Weights of a small mixture-of-experts language model, trained from scratch on English Wikipedia: 10 layers, a sigmoid router.
Below are experts of layer 7 (counted from 0) of a mixture-of-experts language model. Rows are named router (the router's row for the expert), gate (a neuron's input weights, with its number), up (a neuron's input weights, with its number), down (a neuron's output weights, with its number) and show model dimensions 80-119. Each number is 500 + 25 x the weight over its row's rms, rounded and kept within 0 to 999. Numbers have three digits each.
After each expert's rows: a language model's description of what the expert responds to. This comes from a sample of Wikipedia text that the model never trained on.

# expert 32
router:505533505464490507516456484482503503493524497534514537541482528507477503513517490510541534481494506538510501491481495506
gate2:490546509488480492522490518483498488498488502498520477545466511481497499516501464502506517501478477495547480550448528494
up2:542495480514512482512514477514487526509486471511485500475475476484502517509523522491502439574486525480457517517495457489
down2:514546513513516498490483485494459511511498491533498491465473452496513444526516512470534478475508497541501472470534503545
gate3:505526499498535460516518483497477553504431505479498518482500523470501538527525501509496443538520448468464522488472525519
up3:514489503490485519472470513520493467483506516496490431485507458522521464519467491481509521457476509470545484515493525506
down3:480506479479539482540486481474487521542494551565525499501489511454514549497484509485523499512502506524486460480537504522
gate4:525467475506497486465521455485481522507532476546516539473493530502521512511529477494524508530495516495515494493489457522
up4:514496522500517461483512496518487523497535518521490516466511536486480514523508468464514500505496504465506514480496500547
down4:531467517466514493486477494455494514501486493524546507501535509497494505541479450504516515501525466507515522516439507494
gate5:525490493514445499501537478515494484456461523450488491481500481540491514517504512476506519478523495457548483530492490460
up5:485497510526473489516547488542493480477519522505466451453442485489514494502490474506477462483472536472502517502511450510
down5:476484510523502508494492501539447459472496470500539511488507483482517521517484516493483501510487501488475479506502476561
gate6:520495500493498468504475519505487548479533540525500474531524500477454508507492510512505505510544484458479511491489524479
up6:516495525514467473510478500513500543468540514556521474510511509474444511511502481506510515496543482463473540452488524495
down6:504502539515487486463539475474506501466488543499538468495502520467503517480511492509516528478494504509511468487465506467
gate7:525497492505496495510450524504484467574456499554535501535475526496514516512467453523494520490490481510517514489499525534
up7:481495534468469510506558456475492497457511548471477499463515494511476503483519551462518485504494527478489486497515519467
down7:466519515463487474496541471497519507523488510516529531521494482542496514528525493494498489533515506478465563542524512468
gate8:510501507473473486459514461533517458502501487489535536468453451483488486516540471511509536524506514480458505492526515579
up8:511485504472554502526512485536526504479507456495500501554519518502496520468492537531523489504508477507496482468473502465
down8:498449432492499544466486497489504480507501459490489467514503520493473511543504498495480472457481460475503461471524528528
gate9:449482496486504521484473533516491523551459470534508475516467473552525550527539516498502501558500496488455501517543504493
up9:468494499466530489484518523495490543514501508502505533466489491525553516473504503533532503455490510545496507509455517506
down9:462499505510504470484484481536489494491551492490474519489516498470488490495453552517475494443508469477526480500480524494
gate10:534502431541495497495504528488512511529475475455511541508476478524495519521526462523508480503506523477470506489564478473
up10:528532452553501499492526541504485518529463489461513508506457469515512483510514502520496494505510491477477483486550502468
down10:537486512528493490479459474501531511464518497536479475506477501498543486480498477524482476492510554463520481511497500519
gate11:487489520482458503465483522541463434521511524503459516550503534532453510453532532519491494484498478563477502475487501506
up11:504514471474469495504462508441441488475461463488479479520504508500525514486509519504482479523474481523502522466470483510
down11:539487478461495492553492504491533510535460472455450498443498485536492465512502473492519544487505513506537514503462530521
gate12:552491487517503499477477501529515549484473508524510481500528517534487539476461449492493517489461509469525502512476493471
up12:509517523525511547446454481535470477537499507490508499496495535503518542512504453531497493474496484475519554517481483506
down12:535526465497474505502534517528547512499493512469521480484476476487539503475471528520503490488498511526492467491517485470
gate13:508500488456539538525448557518457499478475458521504550494487510507448561492495516525503527473536474499501510511496478508
up13:483469536464449519528490533500479468456516478496512525519466490473491523507514543498472492507522506482477507483511528445
down13:505507509488481442507465503540518462487514472526507472500530462507509512541503521541473491518477506477466525501522512520
gate14:496499514497501473527515488501487466511463470517474522479514489464488520532500494545480509508493477529535480536482547529
up14:506477491515502447470523517477486484534489483512510508493496520493485548528496490507539480478477499475491567537512516458
down14:498543513510476497511539527522503484480463522491517508533503528502515544508476520546489494502447467490503483553517486485
gate15:487469525503485515500486458491472510473514497474463490499486429498511520512511509483460515498509453544462475516523519492
up15:489515459495522486492519559542496517499480479496525492497501566523497514469488485511541509498466532473531492473511479512
down15:496470491471532520524495506492500502479502458499500476488509509512487514538499528473530493520506501479491533514504499494
gate16:522519487462457468473534510491492489486492533555486538523520502542500503462505539458530473505535575465522482493501467497
up16:510514476463485503486521502506475511471504530552521522508524477579525497469475526485495450486501535479504485527473441500
down16:512554520504513473562478485546502493515461461497491519534517465504487518517526471497483505519468511497475530477441518505
gate17:477531498511485508467450536514532492495496500529509490510489492447472522481494488508517484510439502512537483506490514494
up17:520466489490501506499536460495491497495492523483490492489525511539542486535507516493492533513552503465473509500529497492
down17:519527538446484484501500510470484506454504501469474521489515522529496516485496567547448477548445511484499504498487494519
What it handles: Line and section breaks

# expert 7
router:557494519513500500529496505486491505459530513507498528533504507567458486527501497477508513529485527493511516479521519497
gate2:495498512528510565565493483485497514484519518480498432476489542484528486485487479547495501491539531519506474543507514498
up2:489528504491473497516513477510514452537518474527507522500521489504505466504504494460514497509471508486489511513515513526
down2:503503520479487529475490512521459530497496494521499520531542563524488479488502549528482480487492471512478473507484517529
gate3:482443483532504528499486490512505493504473489552499543498543501557447462492544483500510511515479487466504472446524472484
up3:517555525467506477504488521474511509492518449483489467480479495460513553477478524495470466465538462531500561510469489508
down3:489494491481498480486538492495511488503449480493537524480487511519553501526547512530480461502511496538476493474517523544
gate4:499507523500498507524510486503523577456532454542522483433497545496516489482499472477509449539530518512527493476455511523
up4:504526505530481503501513465483467504496546476517529446477468558491499516482501479482472496521510531496524475539466506526
down4:519472491492480499530520531462488532500531494510445482463480495501507504451452502542498494516475502521498486484486533482
gate5:552537517485493580488483531459479516523489474554485549494511551499456535563469455498489533553490499463468512499491527475
up5:488518491572483473502487466581509536509519526451526481507484475487560483449571498491517463460517498516476501478512473481
down5:502552469483516501498464502471491492484491505499513424468539526521507520515506507460477476493469466505532481501479502513
gate6:524474505541531487500514551506486479508537541514479512532481514491455458508501517500492506475511483478550464494486501472
up6:494459518519472505466500485493514489541506522501483507495500494488536528445497512490499483454492532515461500529494507498
down6:506498507474445527468513547485511477533509457518468464557504524483481498453520507488485477524480517475511460483493456484
gate7:507502518491503536548516533496499505473500507496446509511532450462538533508504549456482492481465535525527485495490469502
up7:531523460518519473515489529506498494483513489501487487481508457501458464486489491417481511496502474479518520477506496506
down7:505504494519504502509514500470474509484507475482444553489472524473526535493482443500508488479456488519484471507453541501
gate8:502519520521469491487511517493480508538426447496499553520502490557493475468450459521522504511499518497456513470507513488
up8:481520508488530521488527478535500473478518537504530495457516514464515555466506558508500507515489491518501489494525501499
down8:508461503508517420478516545478538548515490490511480525481505495500500452518517480502491533475507480510512536479526502510
gate9:482516512509517501521533490521468500453505490530505502436511510493465496512448508515494471509491527522486486527540444498
up9:505524574484525505496501480494528509514521520507484447481494514514494464489548524511512480479526519523529472497526483492
down9:499562501485544549519533488498478515483561530540499540526524454532508505506474499538465476509490552491503507512502515520
gate10:527545571515518548486526528509473488493485493530496465527499532570480485483476478474456517480514522515499519524507484501
up10:499465460476475491528451472482498458506477503515486500446495474500478487503491463520502481460506507474480520480522473499
down10:489483529456482550482524485472514486522513509534515502464495490513528459468443521511525470487516493484516453506525531501
gate11:503496491536509448501483535498523522458484500466498423518506492502528483469476490485525462500512503541501500492508491479
up11:549505498506493461495421540478514522482515478463504522502503483550546513479485523513493464491488497485488526524467446476
down11:484478523542503507532537532516471506449492472506481495471505520464498520512499498545531521481477476506515507495512478544
gate12:514525455534485487499524529475528488515483420503492524492487518573542479480481519522479525526472484521488499529481520512
up12:526509481509449502487497514509502517535475472506479505500497461568450473465460506526490478536462446514476461516487540471
down12:507484529497442519508497521497501505464469467470499501528534494474473517457513533550516492480499476512478542483488466522
gate13:476543448495477485571524502548509483486473495533483517488523469502464461495563471507521478476476538492505479516509489492
up13:512512509514510455519507462499518496493509499515509499457519497541506511528493482590509532520525512503496525470496518505
down13:484548483476524503508496467504514548424484485480493498481507509496470503541531523518512495497475497451510510528524493488
gate14:506468482527501499513512511518492499493485461488515518497461494544438531489473496542519446529492474479493480480491482489
up14:476481486507527509478515462511496487523477477522502505484443496504464528465495500515504452524507487505534473471467487471
down14:487553513518518489473495507472518446497497482496508489505561475468510488512475499490536484502515470466466462483493521469
gate15:506515543533463515526493472497456518494474509516471476475510524525523553492490492513529482485489467492482528505507468495
up15:503484446443511456487474534517532467479516497460524500526514486484456488468460498494450549501514489484511505484458488522
down15:531488521518547482499457487504499466540468473512470472536491482499523458501543507513499491489509505515475442473512532485
gate16:524516450468474483465508528513486499477492492475502458475506491529469509515506478520429515457493478492481480490533482505
up16:517497503482527522518523492536487475520570483455423478467485483492459493478512480554481483481538485508502540555488507494
down16:540502475449499508518513460543479496513484498517512504522518508504437499522563494468538457527505495513519547491525501479
gate17:483500520517526496510516505505502546514469475472496517527473429511483488464521538536487488509479500500495516493466506499
up17:484517500512489512505468487506500509461516515502527511529464457480481537499476482469490487538532478509538501498458501569
down17:527486527520472490497506489538529488482527508504536493522502492506461452491453488488518539515509524484469511495523534509
What it handles: Digits after the first

# expert 21
router:523511532506519523527479519465532515462491492508513550526488531509516474484495519496502515471502499507486518506521490472
gate2:563463456518523443481499495545502538480467539497527535527493517481490507474491506529487536500465506552495527477473464504
up2:494482477504518443506508492466521503530499518515506453501547524485489510518484479545474497484521532480508472493512473494
down2:475482502458557476471505504497478513471521524491527513505518498496462470490478533512513500498519464522523534494490520495
gate3:492484520478510465498491521522490488511484517484542473548515460480498491472505445473488495511513505533487470422497488535
up3:469473508460552514492506520531505555525531501509499490550472514477451542510516523506548501531488521454503516476494480497
down3:479507499491475497539487473526447484482524529509490493491531516503463484511522463473470461494491544534486509465506510533
gate4:507491518506563495492536504492500487501532525450517504501550502507525489505529523504526489495541506496469500511540511556
up4:490484529533475521497503464489481509508490487498504521465509504482482485499518504490460513472486512464531499473486506493
down4:488543525493508507530541517469485486512465553526519507500521435506454480493482474496516487533487487478504453513467486507
gate5:486511486489479498518528525493506500467485464517488507504465525459476503485505499507501511498518515548484475503512532439
up5:509520516459473462467508518524442519532533481495450515477498509519497514522486493494493471523467488462510491497424449492
down5:540554508511504480484498523503525505486476526495548516490478511517564504473495545524527480511500490513469516542528497507
gate6:501494483442502536452466463523505492512506535499507507491494471485499531507518470478550525493537473506522480458488462493
up6:472495524536499485481505520478476488478471479504492442525500531466516482480499508513451473481471484508517494514428513469
down6:488500487458503514493492491505506491496485475505474504500572505518494510474463515529522489531479536485530514453499529521
gate7:503494521465518522531512519500482524462474505477482470515556476522518462520526510477475489512502453479519495495528438501
up7:500480554512515492511529491523473504486495531496470469518492469505518493513504515472472450512519480478529478538518495515
down7:486535495482486494516495501497477485508503504509506502507474494503471511455493505537497493490483481484539526469480510474
gate8:522522536497514508535482517499487525474453516496520511520518514489499504493459556498496511467523455546515501492531497469
up8:513546516469496495515458529523496538462475487496524513533529519477497520502450555510469525488513486572516491530511481459
down8:492539481529492491490540511480544523518490466510501470541512536497539509499498487552487471479495472503475473498506520480
gate9:534512458451546503519481477488464519501477494506496520495518489506491532504488507471483530508537447488487436524501453508
up9:478474499541496487506479502520486507454495492488486514481500522498498507526481493504468479494484500500490531515501538529
down9:497524524475486499499491495521566515493485498523474473515496518506459505511460519509504537464473481513451510472455514506
gate10:492484542463484485492482509474490521482506516478496518513519501496464497492489504550513497476498477499513532493496480507
up10:489504529473481486483450502470505502479491518520489529519540470523501480453495504544524518482498478542526532507487489491
down10:478484543512487480491505517513527496507461529502490512462498504494486504519525473528549509556471496488454474514463490480
gate11:455474445488493508587509442497503526494475508495510469514486484504484468539520529497469496484463485504499469472511468471
up11:481496505488502535558500492477498481507520561516498468490506504521488481532510498508490511453555503533525507504513443506
down11:482528485451513526497487441534457469502480457476463485498478496535503494520501475475510483487494473513465470509519500488
gate12:519518526498474527550511490493513489517523506536515499515533493478504503466449495452484484481523450523466493511540511512
up12:521492490537499488510549485476507479502506513518540473503484545508472481489489513457489480521484488552495553491474471518
down12:490505493483517459490476495470552527501486545493548489467540457508500502489512563451522505513522494435493486511525534512
gate13:494487542527501539477484506523489455459492521474489474484476466522534540489500520502466478513552520509542520524509498506
up13:565488551506487470508450484530498494474473511474515516513516504483522485503496500471476464507519512490527497514498518491
down13:493490526453451470529519480481527502508523468535501497453538511474516535500492543499536532485472500496509480518497481491
gate14:531523499496487526525516531506525519546479499511490448447500486534472493465488463501539505473493504459515521480492491497
up14:504511495505482483535489491485491484496518489479495511467543529480513506496496493481542492479490476462489510444527508517
down14:518476498490533465535523534496489478475519484491487498495534509484516512491539493464524519503554474503477512475517498512
gate15:502519506514475500523508594494528461516504508453510507534461515498487459540502536520532543526514506485498461493518482495
up15:506492440542488510488469440471479499519483448538446499499516481503511522470470467499473511447544492525514496540522509522
down15:543469485493515546522529493494495508524480502484526434533472484512535470517507516546546473450488478490525507514506506489
gate16:502484478466514514521498507526527498516461474510485530516499483485497515473501477511484493484487526507502479489478514521
up16:499493487475502528511516548530517501492463481531508553509519508472471533468493510466498498503489484496525495511486500470
down16:515536538486483490486514534502509525491497510515513528483493490492492549479510468540513485466527492490536463521487492510
gate17:530516496524518491561505493476445506497484457528482546459498499482517496487533528481483480527531516496502536498535467504
up17:486521506555499501510509489497510461492473543516504472489453523510515510475464519479462485507508455493523492493502490473
down17:525510459482491475541501532516462560519499472484497484517563478484556486491498486515498510466477474494484491518538519510
What it handles: Final digit of years

# expert 36
router:491514532466546520491476530507500513478503516510511501509477499519460481537486526479535472492493505527467538517500527530
gate7:504470570493530524500544507505502486451540460469506520528448457524467477482527505500534495524498519520533506470512514545
up7:465478509482472481491517526493488508440538465519475472500459504520464488491538525512514461512488519512484492506526558462
down7:479467454487493495521518491538483495516502521533497473498446509551486492503537507509501483525519456458509532518517525481
gate8:466519521480522522492448508503495484474473497503521544476495532510472466539421503502520461478505521528480544495517492521
up8:475476495452459492503497531477511445482515486501502479487478460493485495465499534507548480490535528492513505509522516468
down8:486511422520486489489477487521458508498514502539462505499503461506523517510494508536482484478536515506532479534443524546
gate9:522467517494538514494512542508478489565498505520518475476493525527517430490493563525482467529491468547478506479485537518
up9:484546513524513478492500513507526497452480507497490495492519481500502477500469492529490490474491500467533527498502508565
down9:489502500497521485468494507492529497514494514506502490524530454514457508510503488494521503523488545526477525493564468493
gate10:519499495438517524512484510478537560527471520513469497525494481500533510498503492527512531484521503494508534490496511528
up10:537488477473531503495532490540508453517490525470506490488522489485509505449445549442510528471494510480508486483545506504
down10:525497470530510492496452489541505462521485485550525505517514545510500506478470508498502515483505521476477534517554490479
gate11:500532500503492501455503488505464465509473493506530519496475464522482465517498466520461468501467507547478476506509523481
up11:525484495514507532483533471507486515482530505534499528511532540521495524483518501483492553529505505523511495484498487465
down11:532498491508505509534470489462510520462472476488516518479545558498468494495489509514498515525526463530537553488456500533
gate12:489468517489520514518446499493521500534499498543524520492507501491502470456515504526488475525507546467511538463468526509
up12:476475543509454494484528549497501516532530469454483506481499527508506480533506473495522487486522523495463527502489486554
down12:488485468514515489521479508529522497524498512461521484475469491480516514484509543519492488507498531502488496521481494522
gate13:485536559509536542480494507482467536492500509487489501508450517494478454479478496487470479459524499483540494493496491528
up13:490487466544479489502528501480523495443451548485534510514508482539555513495522494485488506483513537481523503478487530460
down13:536457501510474484481509489453503519534477510499478484513531481479530491492520528506504526504510523479485495515533465515
gate14:526492525479481522502444486494504511515529536511509527525501490522516529476472494511532460488482511501471490485541499534
up14:450497476534512518412543506498511461471494494483504504481534551498491460489506516462466555532483454531530479503505486500
down14:478518536489525512473504485502474492512481492522480506506506497452513491472501531513493526502492492479498436519477511475
gate15:486503516543477512507469472445484501497477456557493512488533501519497525515492562502520492439499494533480463516492446501
up15:494511552472478471489490519512502538507528544529506485502491487469466465520501538503529526522549493509493501487503412482
down15:509471460502476508486511502469461525499538507516456519508478499505523521470464472491528523545501519470472509513457450498
gate16:482477535475512528500483499466477509469488496518513514493527503471509460550469554507497497478503484535527517521534502505
up16:439497498493506439523471495548514496459517470514469528507490474493505528488518494522524525473482525452509484440566515511
down16:513533501441511500496477456521437517528486474480512508531511477458483536537486481505506526506541530515484465453495526500
gate17:481516490454523525532503514500443505529485507501509539526487528477525467524514525453529476504488569502471481551531480504
up17:480506493471504538483482546490500529521491507449457515494472508461513489505453481488522488535534497477474444479481500516
down17:518505508552502493530484492469456507495502480520512523480508462531508538521531492509467457495506476506586507525522487499
gate18:492553490511510545540499466503503504459487452502491497535461517502494468513480500490490481493442506494522516486531467533
up18:509513492527545521522496500498456448506517468483496446519505532505501452488493518480487491455474509499479501479523470533
down18:508559503513510544469514456468490511516469505470514463482532545537521475490452502495509541530525526532504482471465469515
gate19:488497542497484520477509555515502522503503519472490494479463444500511462525525514493524498510468507447487515452520528488
up19:527509531505489491524479481497476464500493478488485500506558534509509507503505534500517517489506499490475529493485483491
down19:483480500493499466494497525490520503506508507448469508515480519493527498528536542508535470523519528488526537511492511505
gate20:541561540474533512483495515480496496524510508487491479517486536503452498476435499471492476483516541542463487537434432460
up20:512438491452546465536504482494537545486527502514493527484526537493519475537506479527486542527501486460500518517494521535
down20:507524522474519491505457505502507484512478510486460493530528471515571477447478535524488543502543493528523498482549571462
gate21:488552492470462459517443486491499538504528500501484501503485488543531507462526540515550479519472487538502516498497456521
up21:456480525539501534507518445508488551485514502535487498491493529450505539509523514468515489535495535478509529475563502476
down21:467500501556506501486487504521519504495516498531477522525519515528477504519545458479481466494505488486499531467524470506
gate22:491505524503523510474454493486464538462517491504477468552502456528459523467497525485503508526515491535545511511514521513
up22:497507514487512479480485438463474511446503474510497486494493473511454486498515503482484485501493486523557512468451514479
down22:462497490531509496508489497498538559468494468501472471477505506501463514518494520496508565499486488493554493520466495502
What it handles: Mid-word consonant fragments

# expert 16
router:486466527510514507472496492455478476485520503503518557505466542496500468531533498459481542528490512514478521485498514493
gate0:507479524493473543532478537466493508522486467491496504511490499524528489499572518509467531486484492500478502472528539527
up0:519510511475502516481511511478524490504473503488508538476448527494490516509495486499475522527504520490491516469481485541
down0:502498483501475511517545548498502490454494464488476489535481442513534525495501525473501504489496484470528510495457487540
gate1:479514500509477568469496530513473502484500468522540505518485447467517491527509507494544494457502528495484536521530510518
up1:516533488509459491482504477538483487484524475565511484495515502495503502419509517524513507494509520475512543494506500501
down1:521493482439474542508529479489476496466504498544503497484512498477472484471503495484539493490490474480521498493484473494
gate2:511500467552489525476440504476526470447473492460498538474497506531486508496504434519553508518475533500519509471493515514
up2:518519543476496512529540458517503492498482481485506519529559512486566519472482453504491502505553520444489483471510520492
down2:511505512503510437507489517464508528542482497519503500498473480463501510502499533520468494510479539522486529479432532525
gate3:464462495464464552471492522513467466492518489465527494502498492515512454497554520476461497507501483507482506514516491487
up3:505483510499535447547533445489491529508494525496490545482537460525488527509486514468529517508477499466513448472483532489
down3:518522488453510564516517518484471528515522527530498486491500537498482500561481513491478465438520552470471476510477487527
gate4:482456482466466501493510516480485501542517511506534500535477471521496497566515513514464508497497516512452506463530472498
up4:466544458504545525520476498503518517505533529506461504512489550484536495506461496546515521549485464525499462541523546519
down4:502494496485481486520492478472511484501504530501467501493495508476525490465452490524540543486499472526484496511527558500
gate5:538500451483499500445491509497540519532475498498467478467497508485436530489522468537497519459538493489482500477526512504
up5:559508549528517468529454501467486512499469483491485478510523470485521487475462423484534443474485485507514539513498525496
down5:489457494476502500456500483469522509496480484444504459542487471514490538478501490472524522513489529548518509510483502517
gate6:517498489520490493510488474479526484479437502515498503520468504493461501501545522509465514487482493508497503478511468548
up6:505476487493537487512509539521461499502536514488489514468535528489502513505511487510506486491535497514504548513512539494
down6:500481506503515521516504509478497498527467501523511490489556511508466506512507510494514467475532499464486497471467545479
gate7:503531516470464502488484494530465538511499553491520519500474513490496504517548508552518472531496476505519506487497509540
up7:504483501491457501487482548514487528529449502514487530487469498533456476501549495519486468478515515532470513482514459487
down7:491498485490477497500453470478519530446487530549490514496495549498484459507507517542506452521483479508498471478478521489
gate8:496509477511499524497505523488441466489555486482463502485495501516495462542475507491530490520460508501512462496523506515
up8:473484506562489522472533525529488507459529486523495519461504473530500505500475474506507471519526513516510461534511479518
down8:513516484510519541500523481484539514503499539519457473525462504512507477499479504504497511459450559507504491482533482504
gate9:477480497521504476485500570476506527463491485527507515471477467492473495544488500508487581506496479529495472455509535443
up9:489526580511542470505516496477483489511498448458469534525517504539488439477501476511468533515507505513542486476486486508
down9:488518492500495515496523515558532477504509495516529495493511516513488513498523528500528505491473459499490500509466470488
gate10:520493474524508508497489516490491540474475519545521495553488456516517503501552486486517570502457469498509482468477526504
up10:511507523486498529500511478505520462492527476481469444532489487482463505502457475486501472469506516492475514476516514468
down10:511506506489554476486506528486467523525480449441473551465488518512521536557499520523481520523474522521476500506554499510
gate11:484509476502492481506529518500490502524486459483527517526527493496522463511512524456478471519431513510475461473543491488
up11:497487514504509564522464519501507476463502497490498507499496511496459510543466527516462492512568504474521525496475495502
down11:524477483482534472540442545490487527476526494485509495493538499476462512485493512556477542513506513518494522511509497499
gate12:529463471498479472524520497463526527518457467497519504522512508473462515493505510472523552491499516519536516493549488512
up12:490508504508503523514538487515513528495499523516529495491490471483507511490493509498484485492559505500523494480501483462
down12:518526541495506489481490502500526473477494507522497527523531504531514489481483523513535474472466501508489490497504478478
gate13:477498501483487476492507542470485447543475530534540548478494536491541473524525490491470496528515523499505507486506459525
up13:517488487535492481524537499503483499540469501496511502491526471476502467507479525501528499520461474469570493468544444498
down13:486481443461487533500531482489509481529477511485491487529514478472504485482514478502472521518520499510505506502461522513
gate14:476465436486502525485493466512452506500507481540456514513493501500529488563479497468536465522493504548495468497475517490
up14:489511538484491534548490442501487544529464479522507525496487466531496500496512544463547478541530495476491477501510514508
down14:484488514460481528482527514517460506503483514530486493517490503549513513565522508482509458489496466509515487496506482473
gate15:528533491528482507486481487481512473526473500540510511511517521538506466539514502531512480500480438510488515526492498479
up15:538476487464538475492487481538537504478504505524552478482521471484514511433509573489516502530499491492516471483494510531
down15:495480505487508509503529500486489510479474544486483515449502550532471488485538514524505494481500531513487532474549568501
What it handles: Scientific word stems

# expert 1
router:474536508508527522488479501491487486465534519528500504532502562558501453531498535468533523500509526523485523528534501508
gate0:497469523493543457503494484520488473496479507493489551501478525503535433474537507497526496478465503521472491519510460495
up0:523506517480518490535446491536497509483519441499518528518494532536540483501513516475529507483521519487498464529505522508
down0:494508496499538475552480464495483501493504515485480494446541506549526489523488464509471501530501514461488497498435481505
gate1:429501455486514480497504500509499473477475520491476515510457505514500489517468494527546484489486491489457519494512516475
up1:500474470485495517544506497510456531513465453468460483511488530468502484539447536483490455486521465440512486483536441488
down1:481516481450483508478517516490465489512489495493495517519506522539504519515488532549526501517477530498474507492505508514
gate2:480523536513550504482451493530501487503526475524493480504509555528481450480532496470530523503515501504500499487537513488
up2:447518509498516502511504479461533522502525512502509473524491495524477484512500502488554491505529516460494502510470486543
down2:481506510506507498492498527462497468444491534477477493510524497496449478465470500511492501489489502458455467505522466562
gate3:523478501508489491475481514471512489493522504541428492487519520534507492486488501481459524492521494524492476505486533544
up3:509504472465503479519478484492474486491501497519503507492546491475546502499493474467479497542492494490523490434518530554
down3:550536497447527489498491512534513489480505453510514524473523497504547448482519522522474477526495515503488494486538537515
gate4:494506497497532514532479463497523465483494530547509516482477521519475422514532488527507485529524534517517499496496501459
up4:541485497495521498469476536514418486486510509490496457494488503484489481463479543513502474517506519507513500498464542525
down4:501492482537523527495487514567548581558505477510488486552467484529506511444523512532444500517444460516504499510503476491
gate5:490476518490492517537549556502494486495497502506504484524470507545519472518519536520498499491465469534453487504486454507
up5:495476540493457493507532514522498491507523539516497500529524512546523475525479557484525468511446480510459476515488447515
down5:478489456491494506481492499458533516489471470544473481490520506511542511516496483519540481547486509525493514476550532490
gate6:453524527509500488507488536479485469504497478512535503548481531495488473495465501522508488531550550487506504490517518474
up6:492483538495509490527491539525528496549523476461509494527488505529482538533499534491486482480539497505519497497472502513
down6:500470501526516501473486506487475525476515466570493483492538513483489480565474497521500460493465517534526452490474441516
gate7:527535510511484490467511496508480492470496498491510501556540475556512482483513528513512510486468516539471514481487520546
up7:522503508511504518475450475500487506520506518496533468550467478435513495485491565490519519468534496515549523484506514496
down7:540512519469535511482521455491511511548515537426516513506519515514486492500541440502505498492506473489508526484437446526
gate8:514510480513486524470471479485481511489504542522479504480540530519524497510480504483492476536557450484533472515467531531
up8:538486536503495483503506488514490514511464472471533525500490498534504509478511474525479491513490514473509473476468534504
down8:493492485578529531477504486497491476507499528491458501519444461554497522494473469486477482503540493505524506470473506486
gate9:502492494413478471545470512522502514518525498534509538489516529482492455493497529488497534492497512469499511500522470469
up9:488452499555502513556472493498511516447424470505489493516499505534488532524495509503487489487493501487531516484543471535
down9:499548490507526456501522492520493512522496522497505511523475474508500499514477466496526487538476483535529530512523527532
gate10:481519534534522501504459527500461486485462498505498512513525479464445472506487489466493491503486518494485540486535569485
up10:470458513448487480502524482521529469489509459459496496503525482525502465474515518528492484550491543447471456474491476517
down10:509539490549522515513490510492487437473506542526473492529487474511512473475550501497452435505514509493516512478461481493
gate11:474495536524498485518518503517477498544491488494522516508509474502525482527462499519465549498465581528533519479507460509
up11:477502495536487520516487486503515505481521526530461511465510542467459529469550494513503514523532492427436539524482543462
down11:535526506447509492528465500479479516483477550510512449447458503517470491504475557506509526533494513461465504484495504497
gate12:481520489502512549487462494475518466466503493473487443487527504545510509541491511485510549479545506516496493500480465499
up12:539497461494474464499557491518513481474474518523516571516445517465486468470490507533491488578499521518516561508487493491
down12:540554494476530465469536499516518472473516511490521525480556446537501510511520476530502544490484513514511533468494525548
gate13:499456474490519497557456503496511495487492463496506519510501488530496496522499537501512508531521479513558525477493461498
up13:515509452484493500527498498459484455505448451490524512552471501524492500485477512499546492517497483534541529486486449476
down13:501534475469475519497471500517529468520487497480535489525521502537468514490497482509498511507552508456480517490540530517
gate14:472512487530514522490494536444463485474528530476501515494491506552507499562499520541481494483475478527509505497517454494
up14:481527494545535549485509502475465517479558481475523471442456508506504481518456524506487485557497512529539490502502463534
down14:516513436472504483491487495543542524500491504470520506511546480538508506501486529507435496490504495528540531450486529523
gate15:459510532521510519461482526551491444454518489509479480507500483523534478487505527471496501505508515492462513543516489486
up15:533535472481478500476482485530468475479534470501488487554485535484517539495496490441493480493491503494452533506536506501
down15:527486490534514508485471470535521466518508521448493468483503454506465508488525476519511473516520516485522513477522551480
What it handles: Mid-name letter pieces